python train.py --n_layer=10 --moe_layers=[0, 1, 2, 3, 4, 5, 6, 7, 8, 9] --router_score="sigmoid" --vocab_size=18513 --norm="rmsnorm" --tie_embeddings=false
Below are experts of layer 6 (counted from 0) of a mixture-of-experts language model. Rows are named router (the router's row for the expert), gate (a neuron's input weights, with its number), up (a neuron's input weights, with its number) and show model dimensions 384-511. Each number is 128 + 32 x the weight over its row's rms, rounded and kept within 0 to 255. Numbers have three digits each.
After each expert's rows: "mostly gets" lists some tokens that are sent to it at least half of the time. This comes from a sample of Wikipedia text that the model never trained on.

# expert 3
router:091099101160139132134159084088132102156150082060125153058140124115191151087161096099150129128125118080189181112110124147172095099064142188173100142130093148130189130149108090147121159084097097069171122089077162063124067138094146061131085119151117129115148149099075124091074065109175101200125130136156124114176178104134096165124168163114138147155148139087134089172073082153153117158172
gate0:199090130102187130182118097114111174137198167085159175096142152107173107116098145215124156106086115161143144119144159095092098072154133092073146131107128117149186094055154159104122155153179127114165114175161143151091169047124128102138161149124082097155121085175110085091095083142100106056150129157114182137135072137147153143118115093092103134113104064142134195119095167091113101160110
up0:141199126168089160125097106070079136116139115160122112116088087079162091121125129096098083148120128146158158145103122170141084154152083145128149103109120074104170136111091153146094130126092085137100088141138124112195107127145128133155161133106206156143130087141100114126149101167117130171154130081145119129176081228139178133112119107073159098127146139092194160110120115126190144135138
gate1:114173125095169117153130121142174091116165117087088215181120181089122135215045110089135074155083140115147070103183153147141178131135079140153176160128110077182065152153138155109156090152141159144150141118142121123086159132172092091174150167119191142154168092160173155118098193138138101134110146116133129091145150161124145160120129151079098132091159086122162124136171171103157138137122
up1:123130155144175130101103142091147187139130133147195102117134129172124142073163093107139157174105161179115159127102120136084105177118119168146121070142136153126181225074172098120117154140077162081141111135078094100153106077144123116167133163154133097107145144074158147129110133104107129163093101100122116179143107076146118099101134092130139178081061102150106070130056161181111075134132
gate2:076108162114087150102102102198099130085154172098108167143097074114163123170102132102097082108153121060079138118105077153103076111077131071138170064101085131154115114144072139135215150145147156122130126099174133066115128153089116116156140089137085156078148107112142117114188156178104149071085140107140110146108152124121186174142161111162063127150169108110113108217074127122129102105133
up2:158143101127079096140174139125100083182087153074095134074144093114134138174144138112080161173145105175193192148120141145124104101126177144086160116132124177122140155147101126110097108147108065153148165101140140089131137112119129207125110177147186134067081092131130121128106117192167123102146100114127103126098147119090106144117102179150161161118098138083128122080106090171104185098168
gate3:126105126203156116166095075159138152116117117167079148106110131063151106157117121045135143129137150138075153119103112166180100134131104125163140119119121137139123173119120095121156130134168138146116067090105157085132087192122172121081136152101123077169127119089109117160141054172180093145082071140139164155121118128063154043148136110067104114134113145104079142139144109112141120134147
up3:149117137111151127081123107177148124164144103135134122136095094089153122097068115147149138119051154123141179178131147117129111149135204122127129163213126144138153153115154094100144144042158153123145139126156176124129110111105055161142122075109142053127089119128079093156082147133115087126130135106105120091130151148144145077079125068166161116127148136175127116166114183137167170200106
gate4:133091121148105129137130113107064160137159168116175124124205142156162150074148152123156084100145110122138148087161100122109143131090127137139090114210114135045123130123154146094128064101125119121133147133096154129161144131174098152089146124136117116158138087120115162143087098113114087111098128097132096144110110042117116055144090166100135162124188171181177121174122148148103114115172
up4:134179121124163152155069203147116129175123151181146129125153145083086218077101131172111099059170146147152160129141086099095120108120109085148120145148129155113109093154103082128132139156110118130154126108119110123122148126116176077188135082154174155121148149082098182096152115145150172134127112114082068101124154122090160131139103202183156124110145127115159133137190155192148102130160
gate5:079088141126201116134137156121114150123152122097157034111121070098161072129119109171121144128139144060133104088175092121059111099070081186140154087123110109105106163084178080131142049104156182107124119085142034092139171101121123128135160111122087110098146091169145162080144121111161099158160112098126138185120145152147163093153091157089112135101136132137126104133142186126111115092119
up5:117110125107065083166147120171135134140104084123151139102120078131084169149171122117079087138113105139139125120166128179111067120084143108145080178120056137149133175116139135122160063152132216103115180136125096131170110093070241146079094157154129094164094045134182122142133106150122103117057084052158098154148149099164134154138130131124109122103193152101159146132154124149053094154024
gate6:122109094129154098141141148152135103155150123077154149142157079105131100128144125186199084146211155138150129128080066044125122111163197154129127126175129088131076131154132132095135122145095163123179141129135135151117114136122152081134141202092133110106122104094154094153133140166120179217141131103145098054124132080137124131113160125114136091112100105147150131126130131079111161142118
up6:169133103144148169105122094128201121113118187130078122104155113133199185088170145107089120113154133133082139124127148130139102170125140179133053156094142077085101105081166153165100124141093130107126162125176097127069142077166171128129144147221122105154156107124164110096219109169154150118138189112142090109213121121114155090067124117144146147103151154095093171136149140175118139108108
gate7:115164085088165106195134074084172126146115145127120149058153134103146142091102153100116172181108166082179118189128146140111101157159156148116124129117159106151120116185135138164164126135147178144213091132138141120144127163132116183108151136138047127144102121111098128099105049086161106161133097195178097195115128099103142082122158110145158088129106181133189100110111088094089124133097
up7:127086110071129166073092162152140118098084124179109129080212122126118104126099089166095144131125111179139050101143139152094120177147065123123105114153144134155166131158122118143132136142128129167120148136127157145095105155127143104108155105130140161138128127143169225170130200133146147119146130102147131078174129168146182109156079117148133134124095190078185071119139134100167072112113
mostly gets: ".\"", "\".", " footballer", " politician", " married", " died"

# expert 1
router:182089131154213082162172063146158119088159101169097131087164148132173104073115144207072109102103144106103140105131120139164142127118112157084123078105097135127131164148109076116106138110137173116088150145066151050087153118127115089154163101114082116182086106134122111114121097122100103132158229178157111126160158119188074095170134135088171113146086121172139119155055142146116124102179
gate0:153111111106071181136110118105094088140150111140111188108146131081142101120112193125062174111105110102150102161127119092095146095180145135059135068167194096213132108070120097192066100143143058076097115167143136119139197088133176146096139230138145136092116134177179140116065101152095126166131205111117176148136088088104081152138096161107129078182129121094097144110099060115121124105087
up0:166098160136087130123080120103112128108138118163096115173112151077162119147155092106100157160099110135139107135148169061140176155068094155112158124098157106084101165154120159058132150131121150136201066147166126230091128060087076079158129088116071090156152118094138140111125118167150144097106125037044093194139140159092141111068092134144115087155146131189042154104169116125137099107116
gate1:101102198182115079083061110134127115168102115131105142103158141135120143169117143130090129099154150121093108110126141119191106145099193105062137131151120163127070155188149189104119156089127146123144126090142116101199152139121108094176142152073133106079193185130152138139090113164080139122130141159086099098125112174101070152134036114118116125163123147119216102162155173084098143176112
up1:087100149106091091097083091118137169116159147106154142177095156120180161125062119101171113148108167088124149149090115113106186188127091123152110141132139101143156134084092132123100070165121195117171042143087076178170092151124119096148123103120188166128136084074124152085111158135129130148118152147105060125127114159117176116095143111115142068153090115125151101153120145136113116143165
gate2:121059181125159099171117081084126129174145190086083131119090134150100174130167131079115081150122119103139117164116062129097135061075101138126114160133168183131121077150142144151128131109164139119102095120146120148092201207190067116108096145153140116130104155074097113126111117194084170075122107119108146092157127134164132103119122077120106129129130133153118113075164112125127154127130
up2:176116131159089134191203065080146169147072146119086087130111084151130087125125143133139127152113078098151091140116092127063094112133193093155170090138127167059148134140122107142135138112215156134171120139111081118114150079113101117150133140188173158178104149110067112106133148113137116139115130094151150112140141155129125167129152099110074139098132127169140139107072146155122140152125
gate3:163128174072123159139152104106154109143122141065050166149095164094105126101111147131123186120110111111163148084088117144101161146113154151149132111080083138089189126047136115141137066146162115176094096073151128119157130172157123163138104133092161094116124175173161055105119157141178195117147155115145116140105139172170190136140114133115092091098136131108152150120163179073171089158102
up3:076117127134136144092100126092153083130149169174148188095138101138112124164157118098121079110133129136169114129113107137141060168134123120051151151163105086169107143139103158116101095162121209101142148127076140091168108127111132127088107158094154180181136111191130122120101119130096105125127137093142166154077169171043170145131111146120108120136127070125085058102141152069087104138085
gate4:196155067117159094214107093141101107132155134189103114110089125123118110080087119126120130081175083122093089168168115106127101108111148116137168107087126160083176171089161167113202140084115129124118095123053138148143162072129136102141108108066093103139169115132119103147152101072148168171129143153100142124066158097169165127176110094154139155194154155130074120179108125125143153132125
up4:174133114141126119159098097088119128089090116167100160093145112095128127149141149092162130112115120073164118127108103067167107130101127120101102110063096139121128130155161057130109107148167195070102164099085056098082109173056166119156152132144144070090173173144125142107099129085132093146197163060103156095151120104126083121160170145101126100116115122162117150118161127174135128157124
gate5:093168059138144146092128094112118079181104125143154166134166156115211168112121181108209136107086122098134154155143077163161088134099099140164136124151132175059172152110227100101154135130133153107066171116130158108150151133172181130137186135095149106127104149165167126102123122106161096145120183152120080156164088071126179095146105115160088131224152163131184115059140072143114101146150
up5:118132142098123149147128179080088150092091093091088150144112134127133162107109176156165123101101115140077102151179103146152057080081149140055179123086078141079128194097151091112124122113151142121094152056091202108094093128109176109107140101133137117127119131064206108166104154148152108110198170090165134141121126171148140112163131172130197107148141117104160132107141160137126149150135
gate6:169092104168152061124136105143187148228157108120077125112050100115104102125135094157134174098193163122104094125109091148091089115158114153128148153110097185103140087141160120127118162142110171103128125151077105099172120107102156090162153133101105181139118110149110139117089114061157099095114117117141159115130143170117094188148096106083115125110064119149142151125144123113139146128081
up6:155140086142127141067099174128126163179113108115127115180172174106084142136102123100071091142132162157173159091106210088105194163125115112113173106140121170162132117193138143123145165077149132088121108098132143138157078132077146136105096103163162081165130134118097110126181099146171131186120136099152184094103124135147114137136128101147119077146189108134164132098110112156146070102196
gate7:101146109166160143148129109178177134165166174056121129133085092133111197153139153156144102136130137101132133204132157077098100079155096162142159144126142190103065126136176066154143212123078143143149146162106050143123111134175116130164174138121151093093152119130195115082089105136111124146139099163173089157163106192087108129122122137122111135146159127170154198118158152158111117105125
up7:075107145084117169120187122124169104122088154136150134133176064175131140168115099195098131155196130136077143053142113164137149142150176137184141136187065147144094092089152050131136150136132138107128113160156088132174114130155121105128074176149089079130151202114141148050137130106113097066124126149155141137118149100159099200187122157148125137107059146141153223078088104128158113111156
mostly gets: " two", " many", " some", " three", " these", " several"

# expert 6
router:155145147156144139210145127147119134127111069172151147143119171070132086079110157166121119170098114146124129127150198158139149117140125136108140134121111144149125099118126126125123100145142176128176158130130150094114086120146181088130152124150118167111080077037073089106043124090129198118069098124151136122109144157172030125180156081134147088106128182116136154154119154171167134158124
gate0:141142158129099081103114147133107085122153171161154143142152157085094131131109150156122113074112105146109178178196203095187173108093121104138160144158156128126109203164120148126120195115133139088112082132178129093147150125164150086109082085136151133125115087119131118104099136147103170107138094139089156120119150150125221174127163154134144187153155130134122142135104117102118130084155
up0:169144093069127181135110140173161148124158145112107124201130142104147102115165141143110153179148114084162114131178114151153099181124107083139096123116160144082138125151108109167106114175191155086102082136127132164071132073104140136167114084156124139078137091134126148164137146078107134137114101176151166116093179169162039096092142131154066112092114170181083158170108214172160133150104
gate1:173086164100080172157120140138140093173084145135167104160132106098111122176197137160099136172121140124138146048127148186130113106155163069169143160146115131159131086115091126154107125068146099080147141165053101170098167104151144116096159137115128149127133107075113166112170086071134151145114133192159118146129132124150071159152106133111156140054178041163095082081145143121121091112122
up1:130119116168159152162177108118111145152122135121127103139120086186084178152158158143157074139103163132152134148115093154119194137124112151104096142134161128197097118158175128149139157094082090081108097131113118130147139079125112120164110130126173167154122144129117126052127080196125142108132188108122155149075083127127175084117124159087074115106154113159160175129119117153156151102119
gate2:154115127162106124163121193136149118071157114139162116095113153184083148166116158073140134201114142113107113164142118106086136108122126106051148136157134073113130114183085107101094112177144156164162062066121122092146177106100102095132095097088107149123115167118145087076122152099143118105074159124133089173140146133122041155104100118180166153126146123114123105161081175093132121172125
up2:142071097117092157113099096150129189138144137154117100079142090148154100126073104107113106113102090133126122119083111130121173091129154156158152155154131119160036141171205102132120159121176141186137102169130141126145101157114146161188130131164121188170102122077092174155129126101128090134152142086115107136117148104179133085131134129115083110177149110086127098127129090133157196150139
gate3:135179126095132220158077143129078160104118113170151164152090107145106089110102147165161110079179120114135177118118167097105090117156127166151158106102109083124099133089108088129135173152119163139168161112108074101151163082096168082117116137109088067099095164121155141122220111107151131151094144141086090199093170116159135168098113150121113131054098184160153136114130085119106059103132
up3:136132129088174093075172112169210180115091095075126228119156123144155164142163105095144135115076100188150116199139199125106147159095190120127126144115135153103123147122145129174133173100149099138073132140155100179150080143039105074111124156167150107105097162081117198136108079075102124058129077138144109125131135149084176186162155151158143097117079149186172158153120155133140105115088
gate4:154049122108139142111091187189145145147108156100155115121174123101124108113091098104152105081126099075091061115139088134155136154083092122114131139106141092096099095103142148152100111160050155159131157104109127092103097127163115127174056159128103139073160133124170159156182155156126180097103160113151159139118113129104140129113125117087094098122091171139114151107117123106172169155156
up4:107182136091177146125180140151087099186106185152136158106094121160082106148136117141170113047147148104163084203146170136155174107131098125052120101155110075128166109101161141083109119108135161168090115147185119093164125115175130097127156139120138188081180079095183135122123151100132134149156118171131127152094075122148071084109098163161100136165130175159101122053110187082136175157109
gate5:144150093119108149099171104082123146164127172154128125139106066164125119141085181090102173145141083099104115127052107107091175112147138083105165125125122136144182125140088106105156097121135149139127143186157053131127133153138146092156134149107093100133083135145173166167149158116103142132124164120108162102170130163117153111132134093187123053179099075148084108122147142047101125134172
up5:085153070063107113144115101108111142104152116103120152130116116080115120122066162112096091172084169186104107059153146146157111177115111132203130126151087148156160172113103169193119136147161164117116080144120118079144152133091150164158131112114122088117081147139153078133110107074145111110121114124115138119107144166079172064150135157150139086094218137079106090128153152131180136078137
gate6:107131139139076118160133153132089189088151085067092112156074150134157178178161121104132123134187091174166086129135109078153152203164121092142099154149166068079134116142172110101138085149113160084091117151131154144147088085161142094065145093063067166075058100075131121126167089190112069109145155134124152103172156143108150150174170100160149095127138161107128097152155141087086124140132
up6:134119085108156128139123098130202114134113194174101096124117146146078121124162116116162120199145100149087178103128100157140149081117171168119143145099117123120090105131136132157094157103191098132150110104152135103134121139117107116114069156148142192153165068137148102171142147124123190189120115189090084179121130102095079168060086101171137132136102123113125124089104194143141116144127
gate7:111129124129117162135140156137137086184113156054048118177077154112115160084078116131126171098118073141140173107124131131092127149104165065160149118115151135100215133098121121092100162137164126127162163147102112161121135172133107133073105120137134122121169151134091141129138161105169143124115183105140147161075104082123151135143101096091140171146140111090140172179106078120072133106149
up7:173173104142128091119078132167125093085173157122165076135181133164096154088075149205212122148067131180157156122128156103104109160117138108102146109075129165155122131115154124142131217096133107148096079128161089118085125095112120152091114153126080215127068182086175195110135115100167196115096065139134182140080099099121117107107138150097139126114166131135099099129137088146112150126094
mostly gets: " 0", " —;", " ", " Votes", " %", " Candidate"

# expert 5
router:154084108149152096129163088116133154192131065135155138159180147143220112120085132154111122205138073100130149122090130099121153095086125141161108068151130135101173081172089100117115149144096136062174141136142193101126109148121115177189092124110080115118155144143143142140034129105178163113132168119104116135114099137090116208107130155121115105169089177091148113125153133140105161196192
gate0:119129160115110181115124182136067159105084150106156108097179094146069123132085167119094121183180120086101145139097154157116152144102125141116177133118151168154130144137130088177106089158112147105132134125123140096152165114124072123151090178127079102055097167110109096109097151106105085175135104101164111198122160127157074129081111144178150192181163161108155108160144151080117178142128
up0:116146117104187097146096180095098125071133045106150133124143147140169116145102162110133141155171087138131162154106127124141132083090146102144098140143118128120163129150153152127168089229110119093080105137213135107181090142170118103081117123158096179134146140081117107131158134075120083189089124120088125148111081151118177162148066119156226169107204119139118132081102106120099136105197
gate1:091106073131142104085090119152147107135107179087081139123159160129120140136091143131083144111123116153137062111153098140147131175149094153161099098143150121165119098142136122107083082127126096134166155098098074088159116090141125152133122163164125147146102175174146142113127111087174147174075151128170139112134140123097110094147110123116149127114100160173131160114125158131155170130155
up1:165074040111142123120101133153104128135138185078139194091122091180118135136077094150091111062089090195154088120103080156125149135078115173150158134176163190112143132134194092092146109088182140207156095106116106074140178159169107127148112162128143146065148144112130159099200154072171168168100171170132159122140118141149120148129095097141119138153088156102125158131167142122133143100125
gate2:110109147153130160139118163110154165098188089135147125142162125119165098082136133142102147114113083127143087110113168136157168109086177178190093134148136108098091113130133103132108135213113137183123121136142100148106134096083129109097159174130136162198133136143132109130178086172153086167098067091095154187200100106153134134100181142153061127145121106153153147147108121173110115136148
up2:167145092136081070133124144089111130086107125121072141205075107095081165136152143095177188166116098131116130176141115084145136129104150112077136053120179167164169142098056138115088096105125138093131128109105127113118142116081137172090140088075113140060134102124117133156185095107111089118135052055131145147150153134117157091135097119156109117129165052104108099148130162109181075127131
gate3:129157137071131143117155170173107171159119064172117097167089165132172150131119088066135156149090155085104113036137088132144140174098087134147121143091171101161078165102137087135153157166145097157179103062152044126129130156149134137112141196118106108142138052098134090083096090105134160152061118105048168147110083107110156089055135114102139101072046109117122091088092149147151133139137
up3:126180077155097157164135107163193117166091126107159085190054130128191151142139092148074122135138111112160141137137124122113106139119112104121120192092084120166173099156152139117128125062167168113168125104144141159089137165114191129108067121175131081090137163153154143106134153102124112173129069111128137139137140081133144077082098144115110138138183080168130118039110109132107164137098
gate4:127164098157150137157161164089136144122100154111166180134099108195104059068108141089090104081137173106121141119117117112099194128060159128096121107148141182116119174093106145163096095111132178137061071175136106176129171153050119130136098104128122172103091121109111090151193161143201062135156087168132114110135154083120071125135156115117145100166155132087109121122157111152154144080080
up4:080034173146184061117103077126158142125098130106152126092104095154135114062106093133131217078131103058160105135137158120107098140135133109178163106109126133082119101184154097164099029114115128078146110130183123154139118126086093121157074066162108135105205098168137199137116149107124172121144153193076122128123155164187180119159090190141122188115161166093203134113128123128145075169152
gate5:112149131118110157091151091126124145086181163143176143118056139148119086125173157151027116117170140173102133182156102093079190132118176094117120129129136127162169065088106109109120162105096133080119156076146132115137122175093135120130114108198071078044151138137140158114134179078148133097103079182062212200097064106058110110144172141112110115149085142116110113128126103116163100120155
up5:088117090099082121152039143159143128149190116105133119067054075124077106156168162126210137084078124140109112175171141156137130118107138104124154136111112233144086082127113092131171110130147160134168118140089130189075168182090034176058119067114152105173106086096128170152140144135088084146118026146161135125124106124093166135164121122108142106135139089146177081089082149143100171110112
gate6:106092136168197129100153164101166119145123139076173152110154150111131082076156131121134129120123148081109120146105145069137137169089160107140121114160109155111144131098138064108142148146091113122096136104124128093131104158138125206148175179099160117114115114174084112136079168091098150148105148120129139041136115201151115104147082112140112168062094128193130168162152148125098137153151
up6:195100111108095155081154101168115104157097118114137119131126076161106163122119136072122120147164105172173177140106127143087145142151083196074067122132143145106135156144137106141128168103168070214154178116115085137144142090152118136127073128076079168180127097174094127060096114090114090100132178147062077126102114127101138137125152135121116152166176125161148159147130115134150183144095
gate7:147099123067127126108145112079074114109119117131048067094117125134135150104077119129150109149132193118118102147110188151167120126057106162084143144119149125103164106161081152108157150127130138109118143105076122179153144145149170117103188138116176149187094196105131104174133096126091188087140081132117153134101184154163093121156164090136133158155042218163124108176115098109056151137144
up7:111115134092098158172056137130143078154162122091187202145118156084135157117191109103086128136124080155143121136186146128076147102124110096096099108103152099168152116188144078087135152133145172130168109187075139180100116166120106164125113166137117074133124170144135105137133155156178098125103162085151122106144132143104122110124106075139105135218134083097136146116127093165104133133121
mostly gets: " this", " its", " their", " the", " a", " an"

# expert 8
router:118143131180137131124021150169125095168113117126160120127185099073116135125073136144157169166127140156147138087175121188160107128128148133153107138133101131112150171127133116126102143136101162135145147090111120095095158171110141038142133113110128120164126090098079092146130098134120112115077169138135189178050119123088095165148155078155112159163140095152194068120040119139166134167141
gate0:103139131086130158130103206062158155113162115152088148121139112152164092129116119151076144192071109078124176179150066144109085146082180164111151105089109086158139144164172107132160130162133151082157102147079091118179126179143126121166102152101177174152111186168138167088166132100193123082094142144144122101146126149152099211146143155201130129153154120126136094151136131145101129141086
up0:095186108121175128087079127117167096110154119057124125138129128122097190111137136147093112146118085064112089118085123129165169144108077133158150186170148075131135107087120099081093099154088135091154165092085157178120139147144173137093171131121168117145134130090119123150171130138172056079163154152071166157099147124134139147118110071146065070137165122152132175128138099069137123168092
gate1:197136147158115116075120074163094150147166116110079194106165122093182037123126151143169147168130117137158134024121095163170131102056175169129092120110105095147090154124166068112141147108113125146181161145112149087117109152086137078120088141185174142073118105111144107096098148110085119136109131148094094159098056145095113119130121073074146127150088158080095107103164132119089089097142
up1:153145120093174171185092117116118019076088125174101156213157170129122113184130077142146094124159150163165183182108146134130153073119162142152158153192109092116119081145130165110109150118145072135053045127130135155109131066125106129163118096176187155125092104160122115143072174139172134150141089206139139103135107091150131163130113159110168105103134142170152147085136210151065108140117
gate2:123217168162118079091098126156109136150077122137143138167073155141098123151121142114178219144139123122120073137137085107111116158203107116093145083117124162188143112137128122089147166102190079157108134127152151073110103139095109069112151104121188078150103150175106126113144097127073111184169121182146109178146134107055155124110110143168148093152148157148161148113083142118145146042106
up2:071144088131153053127098172158114169156170149132118123165068141116150162142043182150081147133091122093129090120130129109152168088123092144141077147137091083090154133159159149104146155120078115099111186099163153055114119080153143064148106082087063135136186139160160148108161092190131094176083124070136153130134119168112165117126139129103108081101126123143114083135091187049137095115125
gate3:089171134138109167082075152149170130077166069114183120082087175157172089146092088131201104099144117107082181123141082135151092126125063068093163202082157155067147173087152140138127091124088167068149129118114111173131098104147138138083113179173168123108113092134112082176134142095085112122174105151061128165155089155132119128090092119073108168139095125119114116151095166170136116121115
up3:127141120141078070121115154088128146142137119096173124143147141120161133121196142158100099167143176169075138097134104117086148152142175053200108124109158125168130117078158116162173090129092116110096096074102080098108129106194102101120184142119136217174133059103092082100117065136148102132144123119148206107116139124128154091117155151192097101100138118093173095097115132157135089170082
gate4:120145139082092181093134182121174090142163104126085156110143165141087147103124138127151126148117154134156104005166079161105156111141089116114165129053165117119139144143125128100178131128115060120175070131121136143156157135078127028117124083161121135154157069188105136197094132096155146154128123134188139156147098068102097117128178110099094157135117102151137118163131112110099126112128
up4:145111102078169117111163087069124185098163111139146111139089136133176172139111139106088100093117117178175123224134134137098182136083114085115173103181186075113135086131098182126103093175139125115117094108143166087101142119142129128140145131136148133147125148130130086085098127096137163140096135137074062107114192134124144133126153140122062112147097177125145168150202139132110166098101
gate5:108181133134163155140102119095094131131143121104107150116173109135111129050064142131128130089126097144138104126209085109164176120158105125164131165113146137124083156175162135118133179075172176125138172156093189147168162114138134102123159188118131112171056142130127139133190084147143098125137084105118135151114103180084148031124155135109163147086154153143143051161165154114112093167094
up5:139089122143126137160197208165164121163157156180133151123079096145093118157223120060114136119149148137131153145091082174141130097175153119112093165144104150102150146104113073135077113077089173092066128094128140122085147135048099102098181164060100142125073132148121128117141174136081150142077102110080141172105123174135078157186141134136158149129075132106144168047157105114153133123156
gate6:163120089154121133106113189148127169100097160128104145133132101100087117144140121167094161137116119190126080087083121131106148128101117152104134075121097167087137221142161114155169122138075146107129084122131130099138128115162145129152217103158098097136085094161171080094153168146059151117100100168071136141111076133092147189098144149114107081168145141068174125111084125156126144082098
up6:201119193099159108138196097086130150175069103189099125109169147077126121111107167103154146204134114078168133124122094099105106144124099097191124088137132122167131126139122108160098120178101124130140085129147147136127106110101090148133145137139129151118114115156105101134122205139177085169063142119163138123132178097041128184128122134109129136115118151053077137169163103133111162148079
gate7:060123153104145084093158123157151191153192142195106130142152122181177142142100115118147131114137159151043143094095120065097114122089111150128101073203103132101142119136141125093197098136122109133106119176179107140183131139123134079161100128110139136146082134101177165164079106129122190148086177176080189135206114106079119166173088155174135138048159098101160124126132144158108124155158
up7:141132103130189080131152095082098120094140100104166140119082132134079131110160181096132164120130122110125151122167157083072150132102119142069191177118136192091066077109091039136131164139128117135180167145190145128137117090141129127109075137154124130123106147156161131099105125080153128143130117134085151141101085173129088109129148136111174148045120107124078147069136094081119194112123
mostly gets: " they", " is", " has", " when", " was", " been"

# expert 7
router:179125169124119096173106137195167139138092062094063161151149129107103108104116161132204170171169129113117134093171115088178143080110184154092036138110127079142210077133134148166111127122122134132164136084133147140085149124114171131107101074078119162133135121102113130085113129097144128113118175128131217178106131098115139152120111131109134119182084169124154146125149131113170181109168
gate0:133093095137132172131096132109108104095151087104115132131150163168129128107134199107167169098124182138115159083116155076175147113135123095174059118123128129116114118152096114113117140123082165140138150130160136104162064081098118102106163171116105119143140083160175124148100148125142146148115146158159149095099162097152143065111184116070086163141076040085176127114116143137128139155150
up0:152112163158138140163176061152142132117155079182092143108114103161113170129088124073054110179128102098083083124165150178201109094113168208098137105172153098157157121152128107103148123138093183087111147108115097113136155139189171123186117139137152095147121193147143136099172083146156133135115099115182113153136156120074119105126153073081148119138112098099124090144156127081137214127159
gate1:080150147097158104054122115189090111104166158104070114128138147165105140090122162109107126104171086110145186102133107115106122082155090140156140078169129182114186111128191131142177167096136088165151106122102099153116119127072092166140135139072126174129123117166135143100121175144079118147153159157147176174062198104132164122156073083126156105157165128176123109100115193090116138106104
up1:170168122139083186064102097107099092152150159158132138110139140117068152134134149150121128137156108124120133116105141122094184160163104121138138142087105081116127082133114121117069097232150155149096129141070130137132139134139148081113180135156099171162096143056190138133143117116144207099142119025153130113121129120103126118171143079120104127137182100100181134178099101106149092176157
gate2:119162117113157127104099129145094135090152119115126100119096100120119154114091146099203107137137127072112103145085131075147119163126255172181049167228172172126092139143117133122163121107121131147087126090089108148156111152144135121186096174156115146123141097172093150106147107120094141150114153077151132111099129134137157137113106137110093098195113162139137111137128103076088146154137
up2:169101158093125120128160114064148190120112150074142115143097123115137115065086153141122120159135095117203101154138071163157147155132122138128167166093090162123113163197130124166093058119128175148106066079122130138136199141141129167114107092121139177158109184156124095113128127146092117118167107165139176180107140060164141105075141169118134088120163070151126132124084124093089085102120
gate3:118164094132088150140075098068184118171112113143190129122149129121088151103128163101124121114066122089189102136112163122162086136151145121117123134144172157098095139084170124169130201101180126129124155094153131101129101130096153160122124127054069070124148155116174119147099147183117101205158127100126143137132134105145149167133123141046126071118121177136132131118093113160103095136128
up3:140080099159163054120115140097135167162117098112107125171213110205127144036143151097192164131152136110096080139175111158132124155144143149104103083145138128150044112155133159109155135137025149140105119131153165181093102192151153115086185072115151124148114181164114128112126113141169130099137124155114106105122106102124161100116174064138103165125116091124138098164100156182168118110123
gate4:065129102138125162127158124116165119163098182077084100100116063108155118115105106110136145101165129154135086116076079169110094155129134121138144094073117082143106138139098098119137141085158122104153141125145107118186134130173128130136096149122098120178082150091083159177114107122101109105157105116168138191106103090136163172129080147183099108134150115085114133120154171158122164071067
up4:168151092095173117168099166163078161150116136103152171148117144069120139135099083168107121183142103131138159181138182091124130110079088132164118118170085133102135079157152121129132085102145118141092061109098088134130116149082148157151114118143135156092135123157164152109147132114186110091180156079158082152104178081086133193170166163110133126118172065127097155139096156092154168091174
gate5:139090074174144190182117058101150115150126119119162109104170107158101118112126173095112107168105113135117203085106116124178079183143106151130105187107101116087168145133114123182164100119108119126145139136120150143146138154160105099098114173126082131172148107127072108118166167107103159103159131104195121153139133079115132158094118062136142144122158070101127101176129164099081167152150
up5:122116127110126122152079112152159110113174104142121082233154107155139133096126158108142158174068053122175145117068145168169125183104090091126118155094121113148117136091104135146101087106110106136117066112136159181156139134156109105124118091150083119121095118110096115184141172138079090091147116127132094064119102093135078132100064142135097133106153182103117157153096143140122137169140
gate6:121120091170113139127134115124147100135146148113142110132108210145151121114136170165142163134159114092132137105164078126200177137166099119113091161077130138099129161177117144166141083166118154163173133123143128159167139130113111148113098103170127167156149176170111140177134104173090186198122128178106118134059103165187123088112130151092110108111175138098129107123134123063116091124104
up6:188118105127108134192125128083151089170131139105140138107091154110216133126191142132113168082134130056071098130104086127103143186139156041134154117078081114138084081158098174086120105070187126089187129128125134154102179094140132162117183104125161131122147168077147107119164167118079132020096170152096177176152116158168096066135081082137161079140155165139100162094128094117126172117151
gate7:131146118121148105131129139124113147148176140127113195152107073136175109078123086103175105169054145120076107097115124126128146124122129100089184092164094145141111123184072174159127155180156099177130107162111161104134150186190115176222068147116100194102090116108081077058133130107136123117101107188152100129050111144132071091074153112158128101107109141101159128120116098108153096171146
up7:083162182151151143123121157134101132136113139069181189082100151158149079088078094089095129091144141136104115152128100128161119078083134115099128122093092118108167126107129115134127084096142161118113176195137116142128118143096117139171104144135094173155177103131132096158174078132144105106104136083111117102121136129152152130137162147120079080110104141163142094137079178127161176133109
mostly gets: " February", " April", " October", " July", " December", " November"